From a checkpoint of a small mixture-of-experts model trained on Wikipedia.
Size: width 256, vocabulary 16384, 115M parameters.
Experts: 320 squared ReLU neurons an expert, 2 picks a token, a sigmoid router.
Below are experts of layer 7 (counted from 0) of a mixture-of-experts language model. Rows are named router (the router's row for the expert), up (a neuron's input weights, with its number), down (a neuron's output weights, with its number) and show model dimensions 0-255. Each number is 500 + 40 x the weight over its row's rms, rounded and kept within 0 to 999. Numbers have three digits each.
After each expert's rows: a language model's description of what the expert responds to; "gets" lists some tokens that make up at least twice as much of what it gets as of all text. This comes from a sample of Wikipedia text that the model never trained on. Tokens count by the router's weight.

# expert 61
router:466488464533478489521490523487479552509587510403517491443434512490436526496518564468436522414502519560455480558630520469523505469524632471472478390558503443487546587501581502501514501499504495518461501506560438489488487537495494457512588475559425460498454505504444535523503512432472565550422504526465493520499535528509515460478507552495489463475553539521554499430493491451449432435517453497482524485509482452487537576514514535481490507514527506543493462476514407492498513475538490504546544499494520490523492457477547503514476558502549485448522520502520389492535501454526533477524461472519524515463512501491504497508514494508587448467477507509506488573465489597455500523555517492462571422541507474443470540471496573475518459481546583541458492597510474495473514459453571
up0:453470474520426569484479500514457542477466486530452489553553422570551485450569463400499547417436504527461560449507458447492535521480497457483484566496519461513503462522470522529550500484480473526501479463500475495470484547527477561582528480549479503423439410527520477587480498488501523536466460471500471543513434499592494564550562460486513482579524491483547516452487460537562523485465465512513460444494507396512550524539466429565459561469487537503541583479535492515476468504459511462541476478443495475539499517494523566540513485495571572508543522455511521412527484483504538497513504457543543464510454582430524476500485546547556488522535537456481494496587486554556442566497525549485512423504518520460460562565462443435485485507505521556494498493480508480543492490552564
down0:502541464470521512450558556491491518494499478576474518623524466493510577462591530472523529440552491475515474477533473484502524519523518542399540531509508484481519561461488463525555491537395500465470535526508540572498556519481439585558409509509446498452515462492517482446482521537541492478484479483402456496544498523464511538453503475507514548533501511544491526487569499459481477533483540430560425565474570473415548507540451464506504530500501532546533475541497468465554513501492507494503503546482603600585498473426551486476510505525570493562555466490533515581500485522517481460484511510499477435486521499549471458509482491517516537526533463462516488561474501553526601473529534461445450506536463582534488453581524440482510526465499567456526424478553472485525475564495502
What it handles: Column header words in wiki tables and field labels, such as Ref, Make, Votes, Notes, Pos., plus taxonomic -iformes endings.
gets: " ", " 1", " January", " September", " October", " November"

# expert 9
router:461508514563475473416529445517568467513521422557507556591529477522466537504483609477514510584509471510447495504503519427479520487513428465517495532495536520494435464500510488528498491502448471513431514499468481550632424510492512514507516565551426489525563497469433528484512493509531525478508525417425455465506465530498435505488445528487426476411519488420604448501335422463627510530501470513450548555450534521567511449516484503568453515539472454549485496502447467490475474479520492499501436468531511520517496473490518412514519496501476455480496588486499507560495505423525494493548518454510484528495518516441513528519469497521584554475516462517502541493481515559452492539528511455497507526503485468475522480480458511499478440487482492477483500467556477511455507469513454
up1:559475446524508518582550544522493466495463472497464475545542546514450554431474491508486452452495527538521561505488511467488518464490554459560462444474494475486382490578498552494521487538479511470500414497469506525447500517391537476453431469523514527442475492419499497485512433434492495507545585545437519528494421501539490438524483503518526479466527480546579497432587507540567525549557512448477513483425455512547578467500486527545532426508549502583534477545431481481504436474480527584536606455445501547512449467486520497510536488547482454514426480519495480486461509468466478496464546523534495468556536572511434495526480481496509480537493488488505483463531503433501541498501514449514490467491467508547431437550466468495563528442477528557489410459563467494461507471549542
down1:466533401552523466398434527501496540454403502531505470535538514503498500481419498441463507483447436458435463503542519454501527525490505454540538558490469475519510490492425496533407541474432556546450427505466470500505484527454493481517475501512485487506454573529463416524510551521468389489445459503561511447453423557490423482524562485453518433554462530505522542515456537464485505535442526497500472543516576494522471496465441490511466492456537477456427450448470494474547510536458529525469514466566493450592445497476448518442419582533519550515476516512433532496533468530548481565516513516524532563410572484523541495484468506520509494473513474513564518477468537475510445537574488550530518509484495516472463515549432539534467487504460530535483456490487464462469419534497489
What it handles: Subject pronouns and relative words starting a clause before an auxiliary verb, such as he, she, who, it, they, has.
gets: " he", " He", " to", " who", " it", " It"

# expert 23
router:445487537572501485479482501507546501505466450521419629542511495569539543464539525475521513495468478411476535442604521538476491509497458538485594574497471518523473443512399563499468528505461497502582509485500452536508576547469579475502577499475505481454589472514444544513537511497488486505482535488466472538559496570573490473434450495530497503433495546507556406504434477466506461505488480473501524612492500514512519496530444546500374489510516517498496478518486465492471474505537452513512457468523508534506510488475504433480477565500388465520517496497537479501475543463457456541474445486526474564518481545500522538510499488534498491443483543589500530503490522534472501483495537457348470500494506484485539441434436503481441496458443480479509497558540522505501492465501555
up0:505454478513573532586462468531412466490498490468494484420530532560441518567453459480590539512513465471525459490458432520474453519505529546548520478477481528543493461421434524490541506469537529508534497531526499486434497552530636476480485580429451512497486552490461534529510562472480472593484483441504525593441455510512502470477522503515497520545500456541572491482547474593543414507424537498520503585565455474500504533453500524493489474511511449496511515487503446524462488501476585529457486490505476522574473497529591513440490502432460492491485433492422543450451472513561510440512467472484545503465553536494532595526498481558497419455486506441430507579501500535509482504481541503455488496465488503462504547555422433488494470506550523488513518494477478468471447500470470
down0:496443508546550506550440478509457519467470460493545498427500515461495465529456502423495507584443539576491524550549486511476488504483548564526547499468428474552510395505487519455537483368506512599546506580522513519469461533516453489479537461479455526546508511539449507539529489504470572504490521539499462537482543586514502511445591516510489472542491452440529467470530481491552417468457500578547493483454529452516481486553495517488468416563553480525491499446553505571532500517551485499539471512480546536462561495508465457451457486519485543498496519444427523481439557398532546453464539436526458532518556514592571464501427515498571434499437508521501505521488453520468466569435467439577499506506481538509481488533521511471514451518439527525467522455525502490508518478508474
What it handles: Plural endings and group nouns, especially military units and people, such as Compan-ies, Mar-ines, troops, students, they, Corps.
gets: ")", "s", "ers", "es", " they", "ies"

# expert 45
router:481489504534473485443482427515467559535470543438384467474485496576625392445485529496528501528535463500477521569448529478563491548523446501537382432490518553503524555555503575438495504524468496525496491510507499507451463515505525470492575522493495477456475456525524429514532454471454485467464495476514499509548475496475470478474454426507552503474502509492524491506543431496488568523512502462497471529543450503489435493459526404543464531521530560491505489579507454429460535510517492525537376490483538556539409512475493578512487498486423508476494510530526484556577502524542515477517533497512455443505456514507502460533486478547482502517572501580475505535349522498487485496523540475464493427485465526490464469510484568547483459462531486505499496574525528445533495517429510
up0:496531458500474476576489558457563438503513460485411546589559477501488465460531532516503529517509422450467438550464413555511462536454560521431525490552419454439506517510511529532553503573497536501485537473400446500557539437537517431495571481528521500606543526556448524530587489457534505553449479507480533542482582497466476497516474420463463489419465562466483575505421580518504456529544524537511483480515492490547519466533458471487489515509481547490540549505450540475479515570534449490508482463485514503482520420466516507453506485519466512521392506515468511447533437538529488482541494514485507484509550575528497447480467526514493473492444484483424457441433487481484500498477460453600502527455520532549542502532469456463483492560531500518441547509511543484501487447480492
down0:508493550403515417421510489538498549488493512501484461539510498517562463526528548518481529489508521538393542522519567525520487459582468531608439527488475561523499508523513491499547592508477445405483529525427496498474486490493526515518464493483458506505488444484553506468439512475462496503525439427499570493428496548420490516428478517499457465545506510495475554513590553483497522477505558478493578537467523595524437450483488488482498469471517495526518510511506468512541514502545474446409499476494433522596476517438491484519594474598551510506491455485556510416439461539533530464481482454516484513517469508520477442490533509447488499497534473556510459468502475454454489445515479523542364517497482527540553467525536495497473524458460506473446573450455420475524506467449540
What it handles: Pipe separators between table cells and colon-ending infobox labels, especially taxonomy fields such as Class:, Phylum:, Family:.
gets: " |", "|", ":", "=", "-", ";"

# expert 8
router:526474355522485473436488421511554503514507479431504565477537500434537455429484475452516477464435515456492489504466561525495528499538462540551491502550540516486478487454509476508497513493359463498503490470506496552473557580482497460510520575453509520471517442487464447508503496548437487522494467468489493481482352499500393467488458482559446522527494556516528483470505463541471481458513500478495552568535461517506504430395471469476570494524475513581529470542438495518505514458536509484500496495518505486487519466494598485495535465532538499473510511495477524540537523432569535521514452508506530516400567560491490482507492454546515418536539533535504504487431468520423466434491574377526542456468553451505497505448442436487477489494526465497540509505515474540466508507523502
up0:530546542483503464497446429553496535496493500529524509535559415477454529497498521451463578577510371495530449534513497512482507497532525510520516467515510443501493536462490452554479513536486484475541519529503492521501570549578533546511538478484491478538526451520505444561432517532526474440551618517490530460455536430379532527489554550472505463461511414549497499526560462587547478526454507571501436509530549571524515514504504510524463529560536434452530526438466511525622455524424534518474520468529540480451450510515521518502472533498472512467510452563584519541508476459427474465481586482501501473502568450501459545553527522543455515577533516490506521517462499506473502514545540477573491488511582474425511494484542542542530497559482515509457512522468527454463514437486529
down0:480475464508475519474554491502421516491517564442551489485505550537519512507480493536474457464532557443461592516517545478390522491501467439494520530508569575419509453409589482539600483514443552440465578520485418480486442535565488467449496549458473534500587558469548506486546548502502505515502443464539474503527441480549496504488466482522530498403503535475538478481449516434501568450516530527566545478506484463493490453457526498495547490505524510538470442577432554456416517519454538466463532534501414485522537478485523505485528498458482517548497532486489520439453471509525569478515497553446572508461430454501573516524458512501494536538474488516581486434462572485555490423513492545519503523467480491509458423510492486533542504463535484500569505516551538499565492508533449
What it handles: Sentence-ending periods on word endings, plus clause-linking words like that, which, where, when, but, although, however.
gets: ".", " that", " which", "s.", " but", " and"

# expert 10
router:464501504539484482422483500531514516512558470482534527452506464547516519417509447467500437415518475486496480454595570439539509508493544476497478516534492481474508480477592493477482529490468486492548489504479479501445544484484529537502564494540530536518524537489389555523528479444491491580506529573464491488516518497556475469536462493501539550504492521483489383414512537508583440466488510471503580683466529491494502584486501528430534558510521506527488490514468485508478478487503505511510521480471492497511564534465490493527489569475460512476502532538512385511461515452443515535529499510513491532480515503488470479538507421502625546464479476623496510519482495493455499553512504543372465494527438470509491508422447539524491492464424531487485467539504500501483477480503602
up1:520522540470434513551441504440476515521457484561539482517442504474487539515541555538517496538474514521573486430475614464453582517504481494492505467543492476541558517521503517505550503483487583447499523441408485500464554507531413568427477401559555494423491508515484494516516519533473542480477456499473544493533534487540492449485457465428507508494505522516490449454498467544544512508450533475465494504446520463452427547480502459486447520494506519526461472518469513491497454457517481493512446531552404529457507556541585562547527441480559533524534508564477516505501500453523459511429569500532459581457549474439528495488448525526570483491549549518501443513463567506512508454538492550469487480520478532477466451528557442574503532516521550463577483559506560597434503434503580
down1:504497517471532506522458474508443422508532488452480538539487485526510558477423499474494441513520604509518535492516561498534480505504566519529452435489482465507511478530529510530496451464518503480492513442562536506469470441487471538474449549456591431488545564584456574522565528497509560501491499470422536580525499478565431488593544558464414452532506534573420449543459538535561516460551465555523514479470499523506441540558547550537421534498471435552489507473460504501499480470469464480586495483511556474475468507481489406524506529508488575478485490468571453498499442474464543578436511524502533579462517503510511523533473464467544518459553487509474530572554527476461445512516488585509475475553480432473491499468522524514525460451580499560466491462522548509495519573466539
What it handles: Nouns and unit tokens following numbers or names in tables and lists, such as episodes, series, ft), km², °W, closing quotes.
gets: "\"", ")", "}", "s", "°W", " Award"

# expert 12
router:433475490502512468481463510487510595544510460457448470550510482491471452447518453445520487534445571514486503478448517440493499472522507506472518554507562557469456453502461534419479505451449481534490550463448468528500508522526503486542490569432466421451552455487484482518580499585503502467496500511477490519494401477491453484404445441548493414512569502428515515502508514576558519471493510477477620503490533520539510398502489490507568527503402460531478428507479477499524490526498481541522505451547503529525452415481542486517517458515471503411464532519522493548564518510400512531496433413539488554519436493467513453492506492524514549474540507555507486492502581544438489421519524490515533537492632488477502490528473469481440464502453475495460514468561489537462481476516542
up0:497508513550532566537497563499575479407481504485484549469548512480554579462438535551536535524481464491473498491472420526535486490483543523535462563513462538502479494478515604450474533504484454439504531468394441468499536571481498405477525602495443514508554538526514469548590512532437490522575424516560501556432463492539438503501485498512450532406478508514497502447464560583519470486585516494522439460505524504496514508508464465487467499540457535520480487484432523521516584524485479500537553535513452511522526560567466440501497519487492455433464534529501569474526550534481461513505564404537487472479547482501464507510482498488500411507526506469532543566505483546486558496447465485503436517502505511496455518529473420498443549527512475550509502516573470539466435458551558
down0:472496558459502485422498504522496486485480485541488432548531530527540494510514469483478450548548506533474532567442539474462536507432486424579442484466586494523503523476517449522486564520536474411393468550553446506454444543489511446585553487485411536542476427474452511390567485465513474467510468559564498494534490508535523508520461463555538506440549550436485546477542465475531511477539533511553549501476531430448474537421508504492551530510485476558560497629476512535482473539524523450555481527504503500538538518468514539541479556537509421506458514533512509414534462453490568506473464490532542484476483464472484451491510482478445559476545489491535541515466445467485495513460521533504464560467522576408513518544482527473528489477548423492550464562505472463461492444478495
What it handles: Commas fused to word endings (ing, ity, ies, ed) that end a clause, typically followed by and, but, which or including.
gets: ",", "s,", "),", "e,", "es,", ";"

# expert 35
router:463506485526500477557494480514543571517495584526484522495503473628556476448506472489533484439553494470489542586445548458512526488467467529575525457561540568499550514519525550469496520474482423513492543479540443510534537494517485482547557534392520443481539522488556476497521487467525491505531439569490483485512428502507475477528515525510517544488459509467433455421485513548428518496512493492492587587562470478526523530408456533430503548501489547467482463542497518486526508483537475517510383460582490555524519565465473512542502404528459513479467501522500525498655544490419461415517458435525467465502488506457470452475490473488474545493441542463559486505477533482444492462510491505536464478524479455498492457492470549534496478448421549551498507529468525513481420515508500
up0:550473521464463517462550428509451509476623529502484562522514504523472498565458459528435536467517545453495481561532511460476495467457482460448488436497544498459507476506481459393530524442544498543498481518437441544458602592529470505451495486523512445432507509497504516574442521484527490536520514440480496571584520469506534445512555563526523478455552517433555534470523501481526506474513598513487552490534553510444528500513466487496560452433481527528486526471520519557518493511482494437461440487538522473479503539450540479548479422465517479493458515468571503493540521510424508448480474508579424426562431479517545479403503508530501525523597503498471473494500501498491493456498544561541552519478536460550452529393502509506508547439549498470560551545558454497493504468530513
down0:558547491479539510562474543536500533517510452504488473476462538521564554470538516481461429514497467519506498561457472531488473474548481513418439584451439528480573512540489443573496521539473499487462500520406467504485508488468416579481502538466540509525454442455506487512424445567463553483462525519481500528459506438417542516557557499418536560501476493473436526497494512500627454471512464437640496494556443562506540546472467514525505508510528460531565442465456491485474442463471556514548489508460537487553505459503442503534565464505484515530536462520505503496535420524521485511565543532460460546541532487567449480502488478519467440423511513533540469449440434469555455490525417540509544518462502507528419535468474497528480527461484452532515442532501532541517515475490500
What it handles: Commas ending names or places in lists and credits, often fused to the word, such as County,, London,, son,, Bangladesh,.
gets: ",", " and", "s,", "a,", "),", "e,"

# expert 28
router:462492511497476510506481429518548468528490479542497551516473505547557473519455459471509581509533433491518494502531564463496476477511468510493462567526473512456524609577563530413486518496503483529478497500474482540549491479492499498549530518617545451492477412553540513538491503479504499522510456525423483514552435493511459493637500498465516471474522502431448510463464489480507518570542463444508529493484486514486500514490519473473488561496481440431482509508484459489428537498509442535522431454509522488522396476499491528505482481481476601485408521515543552514635484457539549365529527483529436449525413528429455576505509476518502555498491491563487531481503520511477479520540509488505573497518511505549445566520473545526442475479421523496522495467496577556477508491437462
up0:518513464487491575550518487423495511493479526502494544471480481556514486512501523467547560490586489542564552523506574477466522520495539424536518538538504487419602539564457511445475501523517497481453477562443566557438565442496497430459517522538486450517501505472453502509496583459486448488498476521484488520484470493491559481520497475461503448513495586565497574545454549528477471405503478522473472516503476472498514547550457489506517519497568482466574444499445535498487441480451530533499531423430479511608517416441487510526447499434462478559472487474540588480538518513572514486521454537533508509480517508458465470536394491489527518482546432486486534470548489523491548540478540508521538452484383456515530583525501489503473542475473516407560508544462522488519438451489435
down0:517459546474508541424484464546525498551519518598481496515538508462510540484476560550470457498510465478546545505483479539532404518490466505454499486504457482409499541441441462547499485471488486453481500444438476483518548493409458516491459555458501456552495538537548444466432445460504522512499497437595513528442532437484539508484475430506540392534522544495428530537517583487560428502531495503518623466495517518555477508460492526468474513470544491479516564450539443458554485494495506469554516516439537551537513482511457500504482503530496522454484468524617507499532536503474449493504538508489526607404487549478533477496547439499575501476527455491536448520514516483478489549571530407510582490459477525494527501502518499473497509481479418440440504543544531530566496516569509
What it handles: The word the after prepositions, and infobox field labels with colons, such as Born:, Died:, Founded:, Construction started:.
gets: " the", " his", "'s", " Born:", " (born", ":"

# expert 59
router:437493470550484498494460437501507460498520508542495477510486488551483467510473434539540444505515509458471526464470528447535471500489479525533512433534500590510545599496552557506515483494452481507450492507530469468456520529457497485510503545443587468414486479509496519506439460426453464464490476483484478504553395535516451472468518636505531554511454486483499534517550526468455524502551474468499488503558467387463538491436546414486467488503533515514490451509517506409424562535543496498497497464574514596511490471446498511504473491503410562512544473523442444493490518488582452393523531474515526478398540500490495488525473493509470374509485489497519455510494496505510479411524567426540490444505529449431480480446475501537539489438518496543503537525493552487556500484538449
up0:470503538449489491509574588490509506456461486458451498497438481513457475451554560500585490438472491561481513475473508521472496453490541412542541614452507478538557514507489509531430476479483458579444464471500501536582451502456504482534526452480518421459479469484490529516496520518461473512479550394519504548395508535459515515356504480449586464495593507455538514504482434514476441473468430537452456496524503481497534537501485476495471470513490500521466509531484483518451434537550424422523516516494513588509431495443469491484476526494492509495465507563480474535466457469517524527555480436501477464414535493480446482488520506480506462507514522453488524436465524512480497503620455559577543561537585521499551520454540506498489522472492470489467467552512523518558511554537520
down0:432594429526452526475534479508467476495427465565555508591485508463469528443472497544536495508483532444517507446462431516517453528555513506552559481548521479579515522498568540556560595478506481528548533485514495471548479480436466579471493514552478445558563431464529455458581486449538454514503427523466449555520529484463572486476455474519492490500517500499445461508409463439571532557520503513518460492449544471536544456495462515501525517514478443509502544558421490475508509415476471490486544500463517517493574530530414526476533523537491481484486582529508532517446513494505556476517492439482462473441460480463427550449558527493540528558434575537536483478556490560461480505483482568492441473547462511519421568504462442490445491478474505552463479484511503455519477482536515
What it handles: Prepositions, mainly of, in, at, near, inside institution titles and locations, such as University of, Order of Merit of, Location:.
gets: " of", " in", " at", " for", " by", " from"

# expert 13
router:474449426497483503532527480513459487509561502477451461513483524478507483577456478496468503561465466433524448453467542519512551521506471505474496489512472561466513583539548558447481543487492528499457546483462475561558476504512495467590479463491556477448531472526529573502497494497508506481517470445493479502553468480528527477499426564473547452536468538472485456553436527481453532508539470417547452509570519509518547428475481515432516577498459506511498480541470438472483532540503417550506366473585527546521422482485525551534481432506450585486465514550495510512609528483524475387524544466520466496383448539467446476529478513516542485511482554468516530471495536508537447492532555510473532506526496448453491527523458557501475500464495490519507571454531623502429532493479471
up0:520542472465479469579485486452488559531570415467467596555436443512557464505462454495529453577451506546540526467483445530496465523578487477405562448612446472426485522569439442493504525476437487510546536420531465505531512498499567514546505484512488530509492538432519522454499568519498564489528511504422555456492512581515494504416447453494501473541495497456518518529554543499539575565501518453536526518519561540513469540518535536404515508532510490475491517476532469513538531503402534517504493498441444483580468454544557449451492451471504508538498479500528523484493525555493480504462573538448463443483484492519503441471523539497439479461449501449467477598555460495510514468473473477511460470500475486543523539542532473569519471494437526516510458473515487429494480511517568
down0:584504458482529437411471503496528541525532501485529507516498498451510502525531526551486477477518457525571534514494450517510478524487481529455505452467489486536526477499529529502488451477532465495515495553517479502517545520522451445503482455513418460539471465512490528504548515450629530432517573533502478480427487488490458492560455571504460534542581465496557503519475477483524504473529500545582488439445458533546468481495579440515466469437543480458527535583495531474521536480498484572468464500490374497492521431421489528498568462494548455570555467476507566515488429468513437453502510552482444538474493483497446443522485512562631537470493427518478551451541517531454539489469436503508468465504563466477404498615556513501512492543494556533529450532475549482485547456506490
What it handles: The article "the" (also a, an) after prepositions or verbs in running prose, such as "in the", "was the".
gets: " the", " The", "The", " a", " an", " \"the"

# expert 27
router:469494443508506486521525468500570493529490457526510480528496534441500459507536468493489428525433540595541465550481537511556577495493496517514554497489498521492519461521446556489492536479490529512473520504473474556509504532552510524453511544463465450479500508529509608508534458389475481514518427470491478510462485515465516476497493615531514500377511515568389452590448528525485488454532487485480509532488489525510538469498470470443496529513510430517499471424487536498506523492499419518502427479543525469500425480477495598508485406497578470434524501533477555500556544508538542493512619411515465499500402497463510433472453500517606509533501614502527534520489489536510462497488482526429541506512476479443453481480498472573499484457539530524485543522548553540438524501517536
up1:424401439423522489503540479451477503535515524509480520524513579487464513468493470561490541475502439526547492442386532472557451465485498584450535476522526506532433470520496587476457482563445551510519543454433509544430573490544471505524505504420436465497504489498565448519502517455492485440566509450542518494480558555491539483478553560478453500540527526512473516497496504516468494540464469481496503457491491477524455500466478481553433489501494530426487582478517498437543525500532461548467506445516612495526461475509467506518461486465480543497408510526555451613515545553497491538493518465483562471462436535436480504467501562497538518446466490451516493429529462482505478516460584535435488541516495538496483400553392506546449549481476516515537435490550476498481508523483511
down1:495460497483480505477488463518524466501517516467521485509450505536499524513485455545531480487554485485494446559559482483427520543528539437489428488563475499545505552481512435497501573494496482557511503480559460497523485511556490459540464425610473492519493566494471470540483451519532461586495553548458489532487526502584403485485507567547513485496542518425552537517469452435469518507542465468661528527536521482531479550410505475509507491528506523523393546494452452503448509506475526543547443454450538506503496412475500571517492489532500600513506488545491441484529490521427529519462480502532549543439484498473482492446541419511493467436493513507602490524436561470528484552577445534536566449490552493540523518477513398532417492492502502514495498511540523551528479488459485
What it handles: Sentence-initial The in census and review prose, plus opening parentheses with years and digits in coordinates and table figures.
gets: " The", " the", "The", "°", "(", "′"

# expert 58
router:507513521519502485498524384534553547509622529455349510615502476539431473508534465513498489463483490487448491506454526465516497512507475509653465398535488581502571537462506529501476523508463479520460503481501492517507475498488518490576497530530434558474511455505464548492490488464472494512480495470486480498492371544543473457540458569524435537494512520560544492564435513458570472582512476474501564558559464445502474495494479535537529551518544502524478484561483487371522500459539496553498456496504527523501572485476498478499451488509458456451548497512468419528517502435561464521528543504509525510550514503522463496543482501519529434472533521553485528493501525533460476496502522478519508513568512471490454459411461579544486482451473566507519508501500514489478437473475499
up1:512483442564467463477500467503502518515457494590482499511491581508497477546523478519552544523567552584442461487473538546444493534441447518515458471499446456538455557564523527541528507517509459547519515471516560574422474566496491473494518492494508523461499399514512473481451553504527470498541464526460457472458578468509496500468575500444468519544542539451520585457431471493526541562545512462530537504504527473509513477497466459540497465427484507515496538484405532584529508465539490490533471485510553519493573573504527492470454491502433448541542531484500519490582554473508473539509540504539596516530428565457543516566574514552491458468494512544508521449464563517562518482515548521474454552454440454454480569476534551533588463501478441511450569551485505523488426535457453
down1:499517472483544522511532473503552521477545484507530486518498500506486457543590529471459560419466513503466597577519552504460508490492475361572547573551466514528544535508488516428486487454520522543412508482490506502535465463499487438517497407497482498470603464533553452492485554477426497518525446555509527503471502491547533447454403533463432495511494542482518535525517533520432540531492549531588538536558574483548505535474502489471442549529467466552451512444509439467556487516499550526561441458479456550412598506491564463531565483507493491536550487482483496498479472548513529585473469530500481502468478551483520562476483478454552476476460475543507525522478523505533497468484566536538584467510496526483513451488519565457479524511503514391578496500502522484530572489525473
What it handles: Verbs and auxiliaries right after a subject noun or pronoun, such as was, are, had, would, plus to and with.
gets: " to", " was", " is", " with", " were", " are"

# expert 24
router:506516450474471464402482478535529511498482524468507507505473469479553518445538531495552473441449582547457453468463489518520497478522553460576523531547501502505410538541402484461497520502384531504478469459522444528486532594508510475525555542462520495427540477554417428533526505500463468464476438453494499569506542517480482470507475466573509427489480511494622497427426435502482477484556479486492509588486429565574500454469519530531529478520417460427492491465434475509431527485566426510523458486481549509542501440479565564510488545470470532477451460525460477535509528446498574517501475501515506516396479539453494497489439458536466405507546505564494511512466537483434510519525507481497536438517551453510474502434476539498473484484442502507522540479516503476488493503488475
up1:502542465544501504538527493465477485551541459440512458544457473532552509440458497484492508550471470526456517482492490600512432471518593509543550454523476472535486492525480455500512534474486514489497534492492456461445516496578476515512588493545427529425504433493547586462520518526455473474411541481550466528530535457538503467496475494542462498437459441445529444497421487553491493460531487487468487553565471425498542489539483488533477523494467482569557496395487431569477516499570510455478565487550455548427472548560490494489513476460501482462525449567453503504465443455475467482521493446505450505475520517443499447474485448473453535533474433504408486547502564482500519497544498486434539523463572424403590498526519492564493532516546537557548469487460486544558462534561499
down1:510548494490493586467622518481486565567458477473496503535559516470425519484443487534575534488525523589498502565521488516585514646513487571459510534503517508516490554511517456542524484437488474436493551507504495422530488485496566519497486508524535500485509545544516518505455495496478510447440566463564482578511539554491562535523532471534494491538501523521561535438517500480557551542467533531504499466529479495497540523516445475502575470541544596433511566503472540401515427486457424458522507484499530552466490472501526525379452509450460454532570414524502525457511497505579496518514542583530548506536515463477474502543546464507474559532490434489464523471490528470517463501417481493481537465548489530556555557470468511550519518490506452484517523484505549503514432517492516
What it handles: Periods ending sentences or website domains (simon.com, co.uk) fused to word endings, plus mid-row pipes in numeric tables.
gets: ".", "s.", " |", ").", "es.", "\"."

# expert 37
router:442480451477484492504484484516513519517526526559417455586517510483515449468491513489562484566457438454471497468463509526481495545565551497526528479493550527474538508543506470443474533495442526498448526486485476516479453516531563467542485567467430576412508433498573493524523450447516496473541520565504503534557344508549449464599407526483487537471559529486505545537511516577462513489513493480534549513504482505519575447504520482503498492511442490460459479536504477476506556453492510506499443506490513540571463498477527517532522516514485466533470542538535449546575510461518456461502518503525484488460576551495445482580504421550509391526525500519541543506472563472483486552547573484480551438552551489457479594413424471496487491464418537528516518494551533520548506496449529
up0:551539480473522527535522458474567453567446433456531503541516506529482501505550512546604432488529481543565491475476532525507520474460483535554491508525448589474532499541490535470510509529551419533498530455471466607415532567502488490510536491448509519431484518557521484560490526523501466535578446550498507461493516497490495423497468572498427463483493478533436557523542553514494472543517449507503465470477429540545572518458428477497522468599517484523494501549395459476492515507534498556584522502546485473535536499429404587574483511476440545511530538559498527532469504550462473499511533517502527471563449472472491524472496513469501528492564478500513513549522559547527445558440455489487573481444523462514472521471432494496463533445496452438548449534535455459478465509483562
down0:500525470536451501551481517482438504532475492511530519459498510512506487474547437607483492496469470495434539479449539456391460550503582559492513511513476459564546529547528552523501541516545426510482487513518491428455484502431535584587493480487442495503514543489504456527546425481475508517471414517449521567539565478445511620488533487536547487468464500490584516405502485454439520500515523520557497562532502474526559514532505544537476497498502475475427445497480530434464441499499514584575561526444504505496534514452487578499496434544463474467507473483561460501549472528504499510519503535519549435564500455596500516456499529512549513484505473469513468578516527470523444484525453486465473496537486439476498532479433481536491455414540489499554491475490530456562452566467585
What it handles: List dashes, colons after infobox field labels (Nickname:, Awards:, Starring:), table pipes, and linking words like by, including, titled.
gets: "-", ":", " |", "|", ";", "="

# expert 41
router:467477476604450463495486495532499526512488463423500507472467493434413488543537507450483494520431590503492491523459539534441543476559452498527490482531512523471558470511445496494483499464495507537430554507591430482530488497502486457594492559524539512409562515478516503526563484491460505542428410496500453521460473510538518487585486480512520380479500536499500510439422444501503453417481452506466476474528507518536518516475448581507504507529494489526485462572478479473485494529512461544534502495484509540547381420493521455513463493522559521450547502526473530506507540435540537491555510498530482506494448533440504553533472537555458444466502523512543540516532567578440455471547477474455476534514497483525503478434472550409491488449500529452458508497542522485494368426474515
up1:446514505516510494419480536554500525552512488435472527493483504541570456556484583466421559449453490533498466490469456523532562485539573495431456502584503488522525439447521478519434557534556476432493562473506477514507489506517482461526503555505486534562489484485544470561523482560495560434559496504527530569505474497486490559483501525504535489447514544596480532591525536552527490465512461479478523491485507454496518457490446558469462570538525530525456561553482499510406531508575482517483553485516480413501477465460525524490524472549478420454551507519445542486511433484456542488530554523533501476528508536457487462457528426490580491485531451473442499541494469505487554486475554454464492556438430457579504494528488529547470449589539423473404574431487468534480463514488516
down1:532535502514480467460474506504460450492459469511457480463491536457507537499506524480569472522507454469560466466546550592572502483569503538582408483460504513458485462503488518508464558478533482451605472485535479469554506472463434548502457501433519454525538494519514539520484490497454526509535548450478496509455523473472515506495617527477486560454509461492430459449497462566497518548536513493546472586474492461591468576474393493468555485515506487464565443476506575514493514552456500481509428513498495472453521525454520558543447556499537519499543513600452524508503500545510506472522541565533536438526461465480464552490550502457461492465423436445470437599569495518482441487488545484531472535548581497456524451499495467552491550478473480511505573514554450574564526493481521
What it handles: Whole numbers starting a table cell after a pipe, in sports standings and climate tables, such as 57, 20 in 20.8, Pld.
gets: " 5", " 4", " 3", " 8", " ", " 6"